{"num_hidden_layers": 13, "n_experts": 64, "experts_per_token": 3, "hidden_act": "geglu", "moe_layers": [0, 1, 2, 3, 4, 5, 6, 7, 8, 9, 10, 11, 12], "init_std_router": 0.00701, "lr_router": 0.000265, "vocab_size": 16384, "norm": "rmsnorm", "learning_rate": 0.00335, "beta1": 0.95, "max_seq_len": 1024, "train_tokens": 236900000, "max_steps": 3615, "dataset": "wikipedia_en"}
Below are experts of layer 5 (counted from 0) of a mixture-of-experts language model. Rows are named router (the router's row for the expert), down (a neuron's output weights, with its number) and show model dimensions 0-255. Each number is 50 + 12 x the weight over its row's rms, rounded and kept within 0 to 99.
Before each expert's rows: "raises" lists some tokens whose logits its average output raises strongly, later layers aside. This comes from a sample of Wikipedia text that the model never trained on.

# expert 54
raises: ",", " and", ".", " (", " as"
router:73 55 75 55 44 56 48 58 59 62 41 50 42 57 62 44 45 51 57 55 64 54 43 78 67 47 53 37 45 72 54 45 66 67 54 65 40 62 29 47 53 47 45 49 61 47 48 53 54 42 54 33 35 47 38 38 63 48 32 47 45 62 30 39 63 55 60 38 44 36 43 72 45 24 60 49 43 68 53 59 51 54 36 33 37 36 25 58 42 40 61 64 54 47 77 56 64 48 69 50 50 68 63 51 43 56 50 58 34 47 70 54 34 60 58 59 74 35 31 41 64 46 45 51 35 63 53 42 55 45 43 77 45 30 62 41 72 65 55 34 53 44 54 40 38 53 30 32 45 47 41 53 53 34 60 70 33 53 67 26 47 61 52 54 42 48 19 33 50 62 57 31 58 38 51 52 54 33 37 51 64 63 53 44 53 60 70 61 56 36 61 73 52 57 44 36 71 55 51 73 53 49 49 61 36 58 60 28 51 32 40 66 42 47 43 45 39 68 52 52 44 50 63 65 37 23 56 40 50 49 63 29 34 35 43 51 62 48 59 63 56 46 37 50 49 59 50 39 50 33 12 54 70 55 59 51
down0:42 35 47 45 61 55 56 38 42 35 38 29 82 71 52 69 58 50 53 50 49 53 52 51 51 56 56 61 47 72 55 69 32 59 44 44 43 58 52 22 60 42 54 44 41 63 58 48 67 48 61 30 58 48 51 82 50 71 53 53 37 72 63 46 63 46 56 64 57 56 36 62 53 51 61 36 42 32 44 47 50 38 68 59 47 46 47 28 49 43 49 31 53 58 53 40 61 71 68 54 55 38 58 68 39 54 54 21 50 59 38 72 48 47 37 40 60 24 47 39 48 42 56 48 58 49 36 46 68 60 65 36 35 43 38 57 56 26 56 57 62 62 48 43 37 37 42 33 31 49 48 60 52 45 62 57 51 50 67 31 58 50 53 55 25 36 59 48 55 54 58 48 50 38 80 39 19 76 56 54 51 60 49 48 64 40 49 18 49 49 49 52 40 43 53 62 14 50 69 27 40 34 62 52 42 57 54 42 50 49 61 61 47 49 51 49 50 29 51 51 38 56 58 31 33 45 62 67 50 56 43 43 43 61 45 33 64 65 58 71 35 49 53 63 26 68 65 64 64 66 51 34 42 42 58 61
down1:42 74 56 49 60 74 46 42 35 40 59 38 62 44 59 48 52 61 40 63 52 64 47 54 62 62 51 42 67 56 80 24 44 52 50 31 51 57 19 38 58 21 38 47 37 40 38 52 43 61 28 50 46 53 39 76 64 55 31 48 44 33 40 23 29 74 33 65 50 68 32 58 29 43 32 47 62 45 37 23 53 62 51 31 46 47 55 49 64 57 43 39 53 52 52 59 39 52 46 40 65 64 30 56 46 76 27 62 47 70 50 52 59 37 55 36 34 56 57 33 43 38 26 60 57 48 44 53 66 35 43 67 55 50 38 53 64 55 72 55 62 42 51 67 42 41 39 46 29 47 59 58 43 44 49 53 56 51 43 47 52 50 28 60 34 42 50 50 48 52 57 64 58 71 55 39 52 55 55 44 37 52 70 43 46 57 21 56 39 69 58 51 57 52 63 41 48 64 58 55 58 55 44 51 63 54 55 79 63 47 62 43 53 56 52 60 54 48 30 69 63 56 41 61 57 47 54 28 63 55 47 51 54 34 51 80 57 31 49 47 43 57 58 55 45 61 35 30 66 53 45 59 38 45 54 72
down2:58 29 75 52 43 42 43 59 47 62 77 68 35 56 64 57 48 53 62 52 65 34 65 49 53 46 41 54 73 49 58 42 19 61 65 55 56 62 77 58 53 53 37 42 41 60 56 57 61 62 49 49 65 45 55 33 68 58 46 64 62 78 58 55 50 52 39 47 52 74 49 54 33 59 46 44 48 67 46 41 51 54 61 51 52 38 41 55 47 39 68 51 49 55 53 39 36 60 41 53 56 23 32 53 45 48 24 27 45 46 35 33 71 23 68 29 73 50 59 40 60 50 46 45 64 70 52 17 48 35 32 44 66 47 53 74 54 45 49 59 40 50 40 48 31 63 60 50 41 52 36 54 56 50 28 26 34 52 60 43 47 74 71 30 32 52 68 31 62 48 33 44 57 48 55 43 61 51 45 47 58 44 42 71 41 45 43 37 37 46 45 58 51 44 56 44 44 54 63 65 36 30 51 55 43 73 60 58 46 49 29 44 72 33 29 58 54 46 55 32 50 44 35 54 44 51 45 53 56 58 62 53 61 36 65 51 48 50 72 50 43 34 50 51 61 44 63 41 52 51 23 54 42 48 53 26
down3:40 72 24 51 39 28 62 49 65 63 64 48 47 51 53 37 52 58 33 37 51 57 37 26 45 66 48 20 35 61 40 57 60 56 57 35 52 55 75 62 70 62 37 66 40 60 71 56 49 38 47 32 54 65 53 69 26 71 52 46 76 47 53 43 55 49 51 40 67 41 45 46 48 64 43 35 52 44 70 57 49 62 47 57 67 51 50 57 46 58 51 70 59 38 28 44 37 48 26 41 56 40 36 43 52 50 27 53 59 48 38 46 56 61 52 51 27 37 68 15 55 52 52 60 53 38 51 66 56 66 26 49 62 61 40 50 69 86 51 49 43 40 46 44 52 41 44 60 57 44 52 41 65 55 52 39 57 49 47 34 63 47 43 37 48 49 44 19 62 63 55 48 35 65 37 68 44 54 50 39 48 41 51 51 61 46 53 47 52 54 55 61 65 45 61 46 40 33 35 44 54 57 43 54 48 49 70 60 49 71 47 33 56 56 50 62 51 39 50 68 34 32 53 35 80 57 57 50 47 39 26 25 32 42 34 41 42 59 55 53 61 50 57 68 31 41 69 59 44 54 57 59 51 27 66 33
down4:36 41 37 47 57 65 40 41 14 52 55 48 35 63 38 50 35 64 51 78 56 60 60 50 38 80 74 57 62 50 46 18 49 64 46 45 51 26 48 48 60 43 83 43 48 49 26 40 48 42 52 45 20 35 37 69 42 54 40 46 35 47 76 49 49 50 75 30 50 61 64 52 59 67 64 28 45 56 55 47 60 47 34 42 39 31 56 29 45 44 25 57 35 60 52 53 31 54 34 64 49 58 58 55 45 60 69 60 60 58 55 45 64 48 50 74 52 50 49 42 40 56 66 40 44 53 44 25 49 54 44 52 42 41 50 56 45 38 49 49 67 47 39 61 68 37 40 51 54 52 42 41 61 53 50 69 56 50 59 36 48 41 48 53 53 76 78 29 49 64 54 41 52 61 23 54 50 48 55 51 60 54 54 74 56 57 68 54 72 41 39 59 47 64 64 33 50 65 55 48 46 34 39 61 52 65 46 60 60 38 55 42 36 37 35 69 58 47 65 52 57 48 43 63 41 48 55 54 36 34 60 45 47 32 38 72 62 41 45 45 51 61 58 40 37 57 34 67 47 47 24 46 55 42 64 37
down5:59 48 30 50 51 59 52 67 39 45 41 69 41 62 63 55 64 53 47 36 48 21 40 58 44 43 20 46 35 30 64 28 80 60 47 57 40 36 52 51 48 55 45 53 49 34 55 56 62 66 70 42 49 44 40 58 60 73 31 52 49 42 68 46 39 38 57 75 53 58 57 51 46 46 51 50 34 45 54 47 62 37 75 51 71 54 59 67 47 48 36 78 53 58 27 47 66 65 46 36 39 46 42 56 22 35 51 45 31 59 60 50 70 17 43 55 50 56 61 51 27 36 54 39 37 57 53 59 58 41 34 54 54 36 38 61 34 46 69 54 52 50 50 46 47 58 68 60 39 53 48 70 37 41 58 59 35 56 36 61 46 72 48 54 72 47 55 54 74 50 32 52 45 50 36 66 63 78 54 43 52 62 50 58 54 29 54 52 43 45 56 44 62 50 51 54 49 53 50 37 61 32 51 50 43 40 39 71 50 40 55 43 59 66 45 54 61 35 38 55 56 65 78 43 71 37 49 38 36 67 35 42 54 38 56 34 54 52 31 60 48 69 44 45 45 38 30 51 23 35 35 42 74 61 48 54
down6:55 38 56 51 49 68 44 57 40 46 61 41 54 60 50 42 59 33 55 48 46 57 30 40 48 38 36 38 60 56 74 35 47 36 55 40 63 51 62 56 51 57 54 47 27 46 66 39 47 45 23 54 41 63 53 42 53 55 62 71 54 48 39 60 59 40 45 48 43 61 32 50 52 39 38 33 49 42 46 41 67 50 58 35 49 44 32 59 34 70 47 56 53 53 46 28 37 33 63 51 54 49 54 54 82 66 39 54 57 57 73 58 36 65 42 46 50 55 69 70 44 55 47 44 34 45 68 26 55 57 87 34 42 45 54 54 40 35 48 63 75 48 79 50 60 47 52 54 52 52 52 44 43 67 42 45 70 49 43 32 46 39 49 58 66 59 47 77 30 34 34 49 60 39 56 61 51 45 55 32 25 49 34 49 44 60 48 52 40 51 40 55 63 48 15 59 40 26 53 49 64 38 66 64 56 55 53 74 27 51 60 49 57 54 44 60 64 47 27 44 43 54 55 39 57 53 44 65 29 43 36 69 54 44 44 47 50 58 23 42 48 91 63 33 59 40 70 68 40 60 41 42 50 65 46 45
down7:60 53 63 70 53 43 40 43 61 54 56 48 48 54 65 55 54 75 66 51 52 48 59 59 65 48 32 42 48 46 49 29 63 43 50 39 63 62 44 67 43 51 46 48 62 44 55 30 48 47 44 51 72 77 68 29 45 60 37 56 67 47 56 48 48 59 61 59 39 53 67 54 46 77 71 51 33 39 39 58 58 40 19 50 42 34 57 54 68 73 40 54 61 34 56 45 73 59 53 50 57 52 33 80 77 46 62 52 64 71 40 51 51 66 60 67 77 33 40 55 39 44 33 63 39 41 52 19 48 59 30 72 65 50 63 42 53 56 54 64 34 47 38 66 36 54 61 32 45 39 59 26 36 44 46 66 56 44 47 42 44 45 26 54 55 36 48 43 41 46 49 50 44 47 46 60 44 42 49 52 42 76 43 23 66 65 55 34 24 37 51 63 41 52 51 44 52 53 34 48 27 49 65 30 48 51 37 66 41 34 44 45 44 54 55 42 47 47 42 52 33 52 43 57 39 61 71 53 50 68 55 58 41 46 43 42 51 56 41 42 38 55 56 57 69 30 36 54 59 31 51 57 44 22 51 33

# expert 43
raises: "ne", "land", "res", "me", "de", "ards"
router:70 57 57 35 72 48 33 69 58 38 50 59 45 45 72 40 34 38 56 59 45 56 47 61 61 72 59 63 44 94 30 79 60 61 38 54 36 60 59 59 50 58 75 60 49 42 51 46 58 38 51 44 35 45 49 48 60 53 57 46 63 65 35 32 45 77 43 50 67 54 42 60 48 44 51 40 41 58 46 43 67 40 44 30 49 36 24 60 37 58 54 62 49 46 68 58 56 81 40 53 58 33 40 38 55 59 54 47 43 37 72 61 38 46 44 66 39 37 55 50 50 49 38 65 32 59 56 54 51 64 53 66 46 40 60 41 47 63 61 53 61 43 68 43 42 47 47 42 37 59 42 54 60 36 39 66 50 49 61 49 54 39 43 48 52 57 32 33 81 49 67 45 48 39 69 37 64 46 49 41 47 51 54 40 40 55 70 60 47 34 52 76 55 46 39 55 55 70 43 73 78 42 34 77 32 55 57 28 61 40 53 68 61 68 44 53 40 37 48 37 41 58 66 62 62 55 59 44 29 44 51 46 58 52 63 53 73 50 62 57 53 39 33 58 59 50 66 56 34 37 44 37 46 63 61 39
down0:44 42 61 46 61 54 57 48 59 60 71 39 43 53 63 63 51 50 48 57 45 51 81 59 30 58 53 58 36 51 29 53 77 49 41 56 43 56 53 54 46 52 56 42 54 39 55 50 29 46 42 61 52 17 50 47 52 62 65 52 53 32 39 47 53 62 37 46 68 52 85 52 36 45 63 40 64 50 56 46 51 32 54 48 49 22 77 65 44 56 37 48 28 53 51 45 44 59 54 58 51 79 45 41 56 49 54 56 58 59 43 41 36 29 42 30 51 37 53 29 42 36 46 50 75 27 44 59 46 35 76 68 30 73 55 46 56 33 66 52 52 40 54 31 51 50 37 46 64 47 68 56 59 65 48 61 49 24 48 59 52 21 34 53 27 45 69 06 34 66 47 47 54 55 57 59 36 59 27 59 63 44 49 75 43 68 56 39 41 52 44 56 71 46 58 70 38 50 30 46 64 48 53 47 57 51 43 62 64 59 43 51 37 60 35 33 24 49 55 51 45 54 40 31 55 49 53 52 36 52 50 42 28 45 46 49 60 47 49 60 53 75 55 35 41 55 51 56 54 57 50 37 49 51 48 39
down1:67 59 76 45 31 52 59 57 41 65 50 38 27 46 12 46 48 70 42 32 30 39 11 27 38 59 42 62 35 49 51 60 54 46 58 45 50 68 48 33 42 50 28 55 66 76 44 41 55 48 34 61 40 58 61 57 37 46 37 45 50 51 39 76 33 64 58 48 61 68 55 65 32 51 66 25 53 44 41 37 70 56 52 48 50 58 50 60 55 44 49 50 36 38 45 64 31 43 51 53 46 54 49 54 29 20 52 27 35 70 60 67 46 53 40 50 43 62 75 45 43 45 48 60 54 36 54 70 49 54 40 41 63 39 53 58 49 46 35 58 45 59 65 58 56 48 63 73 51 57 50 84 38 46 41 46 41 52 62 52 29 47 49 63 30 59 66 42 56 48 60 34 45 44 71 19 48 58 55 52 44 55 55 54 37 38 50 38 58 76 51 59 56 40 48 44 49 68 32 52 68 70 56 47 62 64 49 46 68 43 44 61 53 51 58 52 42 58 48 51 54 50 41 62 46 22 60 58 47 57 57 54 61 47 47 44 52 43 49 64 62 47 52 82 55 39 33 52 38 48 40 48 65 49 44 39
down2:68 56 70 50 52 67 43 25 73 61 55 66 35 37 67 20 47 41 36 68 51 45 58 39 56 51 59 61 54 45 69 43 63 39 49 69 55 41 43 52 34 58 34 55 49 59 45 29 52 62 48 53 47 33 55 41 38 55 53 36 58 42 41 38 80 44 53 47 41 62 70 59 43 60 53 56 47 45 42 56 42 57 37 51 38 71 71 43 61 52 56 57 54 42 47 49 47 50 50 35 62 36 22 23 54 53 58 65 32 50 51 30 57 41 50 28 52 62 56 56 61 53 31 51 52 45 56 42 65 49 41 74 67 59 89 64 47 59 41 51 54 45 46 64 23 39 44 46 51 54 40 54 60 55 45 50 50 54 55 62 39 56 47 17 36 65 52 72 64 48 58 39 45 43 52 57 51 40 50 38 31 50 35 39 30 53 32 33 59 47 43 36 46 39 60 37 65 52 70 42 31 43 83 64 46 53 57 39 58 28 54 44 46 42 47 44 43 60 47 35 58 71 51 63 36 48 76 36 19 64 61 51 47 31 56 64 57 72 58 42 67 57 41 49 56 38 63 46 54 52 60 60 41 42 35 39
down3:53 46 47 66 80 50 40 52 54 39 51 43 85 56 46 59 67 71 65 49 64 54 49 59 45 59 53 42 74 43 34 51 74 70 74 50 73 48 15 60 48 48 67 58 64 39 39 39 46 52 49 52 44 42 44 45 34 42 62 59 31 44 43 56 55 56 46 73 46 45 40 47 62 52 43 41 46 55 54 60 61 47 32 61 38 45 44 58 71 29 57 56 51 54 61 45 32 47 47 60 32 40 44 34 74 52 28 45 65 29 48 36 43 65 45 44 64 59 82 37 62 69 42 49 54 64 39 61 43 35 25 64 45 47 59 57 44 37 79 52 55 45 57 44 45 44 23 43 54 34 49 46 36 46 34 59 49 55 53 71 38 35 57 38 59 64 47 64 55 51 66 27 55 47 46 36 49 42 37 43 31 33 37 47 59 54 45 60 51 69 47 68 35 39 42 55 42 53 34 56 46 37 55 45 43 49 43 62 69 55 37 46 47 37 62 73 36 35 55 41 30 36 55 36 63 54 59 51 35 68 45 57 82 54 49 27 57 57 50 58 60 36 42 45 54 60 40 55 62 51 53 44 43 50 57 20
down4:36 49 47 43 56 38 74 47 56 43 56 53 64 55 70 62 38 41 41 60 42 45 38 45 42 45 24 40 57 46 32 55 60 62 54 65 42 69 68 50 70 49 47 42 39 34 49 48 46 81 48 58 73 36 78 53 24 44 36 54 40 25 41 53 56 36 47 49 54 67 40 60 76 54 54 26 52 58 59 65 71 51 46 46 69 49 74 65 48 27 26 42 45 64 56 54 61 31 45 38 59 46 50 43 37 60 47 55 35 52 38 51 45 66 66 57 58 59 40 65 23 40 33 47 35 59 64 53 46 44 35 50 53 48 47 51 35 70 52 37 63 36 46 45 55 40 46 57 62 61 37 47 26 49 36 44 55 43 61 65 54 48 48 69 56 66 71 59 47 64 54 65 59 60 43 31 62 40 47 29 48 39 56 70 36 48 39 66 41 42 61 62 43 81 49 73 56 38 70 51 40 38 40 49 54 45 70 32 60 53 63 48 56 33 48 37 48 43 51 50 40 61 47 72 46 53 48 37 47 56 52 47 50 47 53 52 27 46 57 37 46 64 64 68 62 26 28 35 33 71 50 40 55 57 37 65
down5:48 42 60 53 45 60 38 46 40 62 40 66 42 43 34 49 30 50 47 45 55 60 35 58 54 53 52 48 39 58 45 49 55 72 54 32 49 42 60 58 59 51 48 36 58 40 87 49 37 34 52 44 83 65 43 55 46 56 23 42 50 44 49 58 55 43 50 24 41 60 60 46 46 26 35 49 52 31 51 65 55 43 69 51 57 57 45 34 48 66 50 40 56 59 39 09 60 51 72 56 41 44 62 37 74 53 57 41 55 62 32 48 40 49 34 23 59 37 48 54 50 37 40 50 66 43 52 69 39 17 42 62 64 48 71 52 35 51 48 66 66 60 42 51 47 53 58 40 52 56 57 60 49 54 38 57 19 58 52 29 39 49 52 45 45 41 63 56 52 53 31 48 54 57 46 50 50 21 43 37 48 81 56 39 44 64 61 55 53 60 86 36 51 41 56 68 41 66 48 64 48 59 67 54 79 45 50 46 24 25 54 54 66 35 59 54 59 52 50 80 61 27 64 35 55 51 61 49 56 23 44 47 64 40 42 56 68 45 54 57 49 65 53 59 52 53 46 48 56 61 45 43 49 56 43 56
down6:37 63 47 51 55 57 59 68 55 36 50 40 70 40 49 58 39 60 48 28 43 62 50 40 55 58 51 52 38 38 43 50 39 34 53 47 52 51 55 32 46 54 43 61 38 37 40 67 36 43 28 66 43 47 73 51 50 64 35 36 49 67 72 62 59 53 44 33 51 59 44 52 30 28 40 48 51 44 29 36 70 38 48 55 31 65 69 61 62 70 44 42 52 47 49 62 59 52 53 67 60 54 43 59 55 63 35 35 54 41 30 55 72 53 50 41 21 50 42 43 41 59 46 52 76 27 45 48 74 73 55 45 42 58 49 73 55 52 71 33 60 31 45 34 19 59 49 49 71 55 71 44 76 48 42 69 65 40 52 52 48 48 53 34 52 74 49 50 29 51 57 58 82 66 44 68 44 71 67 56 49 50 38 46 39 45 36 51 40 44 50 31 37 45 58 44 65 62 51 68 42 43 39 57 50 42 36 51 40 36 54 48 69 46 50 70 44 43 64 30 46 46 38 45 48 52 36 53 51 58 40 42 50 59 48 42 44 54 51 58 55 49 60 75 70 55 64 16 61 38 28 52 44 37 59 67
down7:66 63 60 54 48 43 37 69 53 56 37 41 65 37 46 27 41 63 42 57 47 43 26 43 78 39 54 55 30 61 49 59 45 37 39 38 53 44 40 68 37 53 57 43 27 39 28 44 77 52 58 71 74 41 64 49 61 23 55 47 43 43 60 58 45 44 32 50 60 61 54 49 48 46 44 42 47 32 58 42 36 40 52 26 54 48 72 26 45 71 37 56 47 62 48 46 50 66 43 47 51 82 45 48 41 55 45 30 42 48 49 62 51 29 74 51 68 33 42 69 65 56 59 46 53 52 48 69 38 42 46 64 38 50 37 27 51 34 41 51 54 68 62 58 51 47 46 66 45 52 44 29 44 49 47 52 56 48 40 52 56 67 57 52 45 29 52 48 48 51 43 45 54 63 52 40 38 71 38 45 31 45 26 57 53 59 47 44 55 35 53 44 58 54 49 69 46 41 62 74 59 51 65 47 49 50 84 33 55 53 68 55 45 60 48 62 30 30 33 52 60 10 48 54 59 45 50 43 58 47 53 47 61 63 54 38 55 61 54 51 55 26 67 61 72 69 65 76 55 52 48 38 45 58 73 48

# expert 50
raises: "s", "1", " to", " (", "29", "0"
router:53 34 48 52 58 53 55 64 56 53 40 42 46 69 55 50 38 62 59 54 35 44 54 70 41 63 32 50 38 90 35 67 52 73 50 59 49 28 45 58 49 56 69 64 67 47 54 64 49 54 52 49 40 57 48 43 54 59 57 58 59 73 28 39 62 74 50 66 50 41 28 51 39 29 50 48 42 43 55 58 60 43 69 42 44 11 28 51 39 57 56 33 49 50 44 55 48 44 43 45 67 59 56 75 46 34 48 42 41 30 67 57 38 60 43 75 82 63 54 45 80 51 55 47 37 38 49 52 57 45 52 65 52 53 42 48 48 58 33 46 58 49 81 39 22 32 40 41 42 32 46 39 63 41 58 69 36 33 56 51 60 55 42 46 41 47 55 21 75 64 69 46 50 36 46 50 52 43 49 42 57 55 55 25 63 60 69 40 57 56 61 50 63 34 44 45 58 62 60 55 66 65 35 58 55 54 38 42 60 58 41 48 36 55 61 56 55 55 45 49 29 60 40 60 67 48 55 36 39 55 45 41 62 41 51 39 78 49 50 66 66 39 60 46 70 39 55 43 52 36 35 48 46 49 73 50
down0:48 45 39 50 56 51 43 63 63 64 69 52 30 80 67 49 64 47 31 46 52 28 52 50 51 23 41 41 77 59 33 43 52 59 43 49 47 61 65 39 35 52 59 52 53 44 58 37 49 45 55 46 54 65 44 47 51 64 49 50 55 74 23 61 55 61 37 57 82 35 58 41 61 50 50 60 30 48 28 43 61 39 46 41 53 50 62 63 70 28 31 61 67 50 57 43 51 52 50 47 45 76 39 30 46 40 46 62 41 67 68 46 67 55 54 34 42 67 42 58 32 47 32 45 44 83 39 35 41 73 62 55 39 67 26 50 33 51 63 49 43 49 62 64 43 39 47 67 57 53 54 57 38 66 43 44 55 55 16 50 53 62 20 40 62 29 43 22 58 48 62 45 46 44 62 42 61 46 46 38 52 42 34 68 60 54 50 50 45 43 54 57 69 44 53 47 48 37 48 63 33 50 41 63 48 43 58 61 55 43 59 45 51 58 33 60 48 38 45 51 43 50 47 40 62 50 81 41 41 47 48 50 47 83 53 45 50 60 85 24 45 47 48 36 52 38 45 40 61 55 50 48 45 56 58 34
down1:70 65 47 62 53 63 51 47 65 61 44 44 50 38 58 58 51 47 44 44 75 37 34 29 50 64 68 53 65 47 60 37 70 67 35 66 57 40 44 70 50 61 48 37 81 52 51 44 46 58 50 65 61 43 56 50 32 35 27 55 70 26 56 39 37 51 43 59 52 58 56 71 52 50 47 67 53 45 50 71 43 39 25 39 51 50 65 48 52 40 37 27 54 43 49 59 36 55 66 58 61 42 40 40 57 67 50 44 47 51 64 46 28 55 48 35 46 70 45 47 63 53 26 46 57 51 57 65 64 39 52 57 45 50 63 52 55 61 44 49 61 46 26 61 68 41 29 55 35 39 61 50 42 31 43 49 41 45 38 44 41 46 33 43 27 40 31 46 46 54 49 68 57 50 41 27 40 51 46 63 51 32 45 48 50 58 27 63 66 43 52 67 53 58 53 47 43 55 51 38 56 51 67 41 28 45 81 51 59 69 50 54 78 52 61 33 48 50 57 87 39 40 56 27 22 37 32 34 63 45 51 58 49 77 55 68 56 61 53 64 34 38 53 73 55 41 49 47 55 35 56 42 52 70 37 54
down2:46 54 41 31 36 45 66 61 56 57 55 54 54 39 52 46 38 64 21 40 35 71 53 28 27 42 51 59 42 56 51 58 38 53 42 59 43 39 66 62 43 47 55 47 65 44 33 49 89 62 51 51 42 73 47 47 52 39 42 48 37 40 59 73 42 48 44 60 38 40 54 34 45 38 45 40 58 44 35 58 47 38 49 50 58 45 34 55 63 46 58 64 39 67 40 52 41 35 43 35 30 56 45 46 43 56 73 65 42 42 45 43 55 43 78 48 68 65 57 50 74 56 54 70 45 43 38 44 64 56 45 65 54 53 63 50 68 60 24 56 56 30 61 68 60 58 37 46 55 30 70 40 60 79 36 51 66 38 51 31 48 70 63 51 50 63 58 37 61 50 31 59 44 53 61 41 46 51 22 63 56 60 47 31 48 65 47 47 37 62 40 43 56 28 60 49 49 24 47 34 47 43 47 62 58 43 44 55 24 58 37 63 32 89 38 64 47 61 63 57 34 55 41 36 43 43 62 71 47 63 43 49 74 56 53 65 48 62 38 40 50 69 47 46 46 41 25 36 51 51 64 49 49 56 40 55
down3:32 47 55 47 44 49 39 49 53 51 43 59 51 48 47 60 61 28 32 49 51 61 19 41 51 57 57 45 66 52 46 31 68 40 51 52 31 62 29 66 61 53 45 52 38 47 53 59 82 52 74 66 47 58 63 29 45 39 26 68 43 29 51 60 38 64 46 55 50 40 67 24 52 66 42 37 76 40 50 59 43 47 41 63 74 64 54 59 53 67 44 67 51 47 45 51 45 72 33 59 53 39 53 48 55 58 64 64 47 40 46 64 56 56 48 53 48 49 35 30 43 62 45 33 58 40 63 33 55 61 67 41 59 54 75 61 44 23 60 55 38 46 43 36 36 62 58 69 39 68 39 76 35 59 59 38 47 39 47 54 37 70 43 28 62 59 47 43 30 69 27 73 69 74 39 72 34 39 53 52 37 33 42 48 19 33 70 33 67 46 44 59 43 36 37 65 46 49 55 37 47 47 42 43 51 52 59 49 55 37 56 46 43 51 39 38 64 57 44 45 68 40 35 39 55 58 51 42 43 58 49 53 43 55 53 53 36 55 48 56 45 55 30 67 72 54 52 50 61 46 59 64 53 50 60 40
down4:52 55 46 62 42 38 48 41 58 54 50 47 41 47 25 58 66 60 49 57 39 45 54 65 47 48 41 64 59 59 56 38 25 43 54 54 56 53 33 43 47 26 59 55 52 68 35 41 43 22 59 37 57 39 59 25 48 37 52 58 68 50 39 90 61 48 55 64 42 45 61 58 48 51 56 39 42 63 41 49 43 57 36 48 45 38 23 32 37 62 45 55 58 42 55 53 25 14 49 71 76 26 47 56 38 58 64 65 52 51 69 60 41 42 43 55 18 79 48 79 49 66 43 40 52 57 59 71 47 43 54 40 32 51 63 58 50 36 44 73 49 59 41 75 52 36 50 42 61 50 42 53 65 59 52 56 42 57 70 48 45 65 53 52 60 49 48 48 58 55 64 59 31 54 48 56 58 61 50 72 55 58 54 58 50 54 38 49 69 61 50 52 40 30 33 56 55 52 37 38 71 53 61 24 43 48 33 50 47 48 64 28 50 47 63 52 38 42 49 51 68 46 39 49 40 53 37 66 31 76 46 44 65 46 37 38 52 46 55 39 43 54 71 24 54 29 33 48 55 62 44 64 69 39 40 60
down5:59 44 73 61 84 53 38 43 63 48 46 46 37 34 30 47 41 46 39 29 69 56 42 58 42 48 49 30 34 50 65 49 45 73 50 41 55 60 42 65 52 63 31 39 60 59 52 55 54 45 39 58 41 43 59 41 60 52 34 45 47 49 63 65 58 39 41 75 26 49 52 63 58 54 53 53 41 45 39 63 31 50 59 81 39 75 58 50 47 42 43 64 70 28 45 51 50 42 47 45 48 45 38 51 43 49 43 45 49 51 61 41 55 33 66 39 57 62 61 54 37 54 40 62 33 72 54 38 60 38 53 57 45 56 65 47 69 38 25 65 54 63 60 38 60 50 66 49 40 61 52 53 40 69 75 50 44 51 64 26 52 33 39 49 50 38 29 54 68 52 55 40 69 54 56 58 53 66 64 44 70 49 60 67 52 43 51 82 45 47 56 51 30 50 58 61 51 36 30 50 64 48 48 54 50 53 59 63 19 34 57 75 52 51 32 49 33 42 43 34 60 62 49 63 42 68 43 50 62 31 73 42 24 51 52 52 53 27 57 32 30 70 35 36 74 56 62 56 44 48 47 48 37 57 37 39
down6:63 64 36 49 53 48 12 55 55 71 31 71 48 49 62 45 56 40 37 41 46 57 64 45 59 40 62 53 53 50 60 44 78 60 39 45 40 56 37 39 28 56 43 18 49 40 49 48 43 48 53 63 46 81 36 49 57 55 47 42 51 55 59 68 64 24 44 37 46 60 59 40 53 50 51 46 58 36 69 54 37 41 50 50 33 60 55 47 50 54 70 42 51 56 52 29 71 49 65 55 65 58 47 58 42 47 35 59 52 51 57 34 30 49 40 35 62 52 57 57 35 30 61 49 34 23 35 48 60 63 43 37 47 38 60 39 62 42 59 42 52 60 70 40 48 53 50 46 49 32 76 36 58 64 57 25 52 60 48 33 57 47 45 42 54 57 42 41 53 46 36 85 40 42 48 32 49 63 70 58 49 60 56 42 67 47 48 47 58 76 40 48 43 66 39 45 60 51 34 34 57 37 35 34 68 48 50 72 62 56 53 37 38 48 45 59 39 61 63 53 50 67 55 32 44 80 48 54 42 46 38 25 38 49 70 52 39 49 67 48 79 41 56 43 42 63 48 42 83 67 49 48 54 56 54 39
down7:43 60 62 60 49 56 61 61 56 60 55 47 57 70 61 55 43 38 66 35 57 50 56 41 62 60 22 58 55 59 68 56 29 28 36 36 69 49 55 50 29 60 48 42 42 46 61 44 50 59 58 51 53 45 64 51 52 45 62 51 49 41 28 60 44 61 44 39 52 35 42 34 48 56 47 42 47 53 32 72 26 33 69 44 59 25 28 38 75 45 42 34 66 55 55 42 59 69 43 62 46 65 41 50 72 55 68 46 66 50 53 38 49 41 40 46 57 62 63 40 63 62 51 61 41 33 45 40 59 37 44 45 44 48 63 50 70 49 45 59 85 41 64 53 59 71 58 60 55 16 39 59 49 69 54 41 31 71 48 59 65 53 44 47 54 31 57 49 51 47 47 49 43 43 61 57 46 59 59 44 61 45 49 67 63 39 37 40 50 61 47 35 40 42 46 42 42 56 26 44 24 53 55 58 09 50 47 41 34 57 54 35 58 32 50 37 65 36 47 53 52 27 54 65 39 50 38 51 52 48 39 49 50 80 46 55 46 47 36 42 36 53 36 75 48 70 31 81 49 40 49 70 65 57 64 47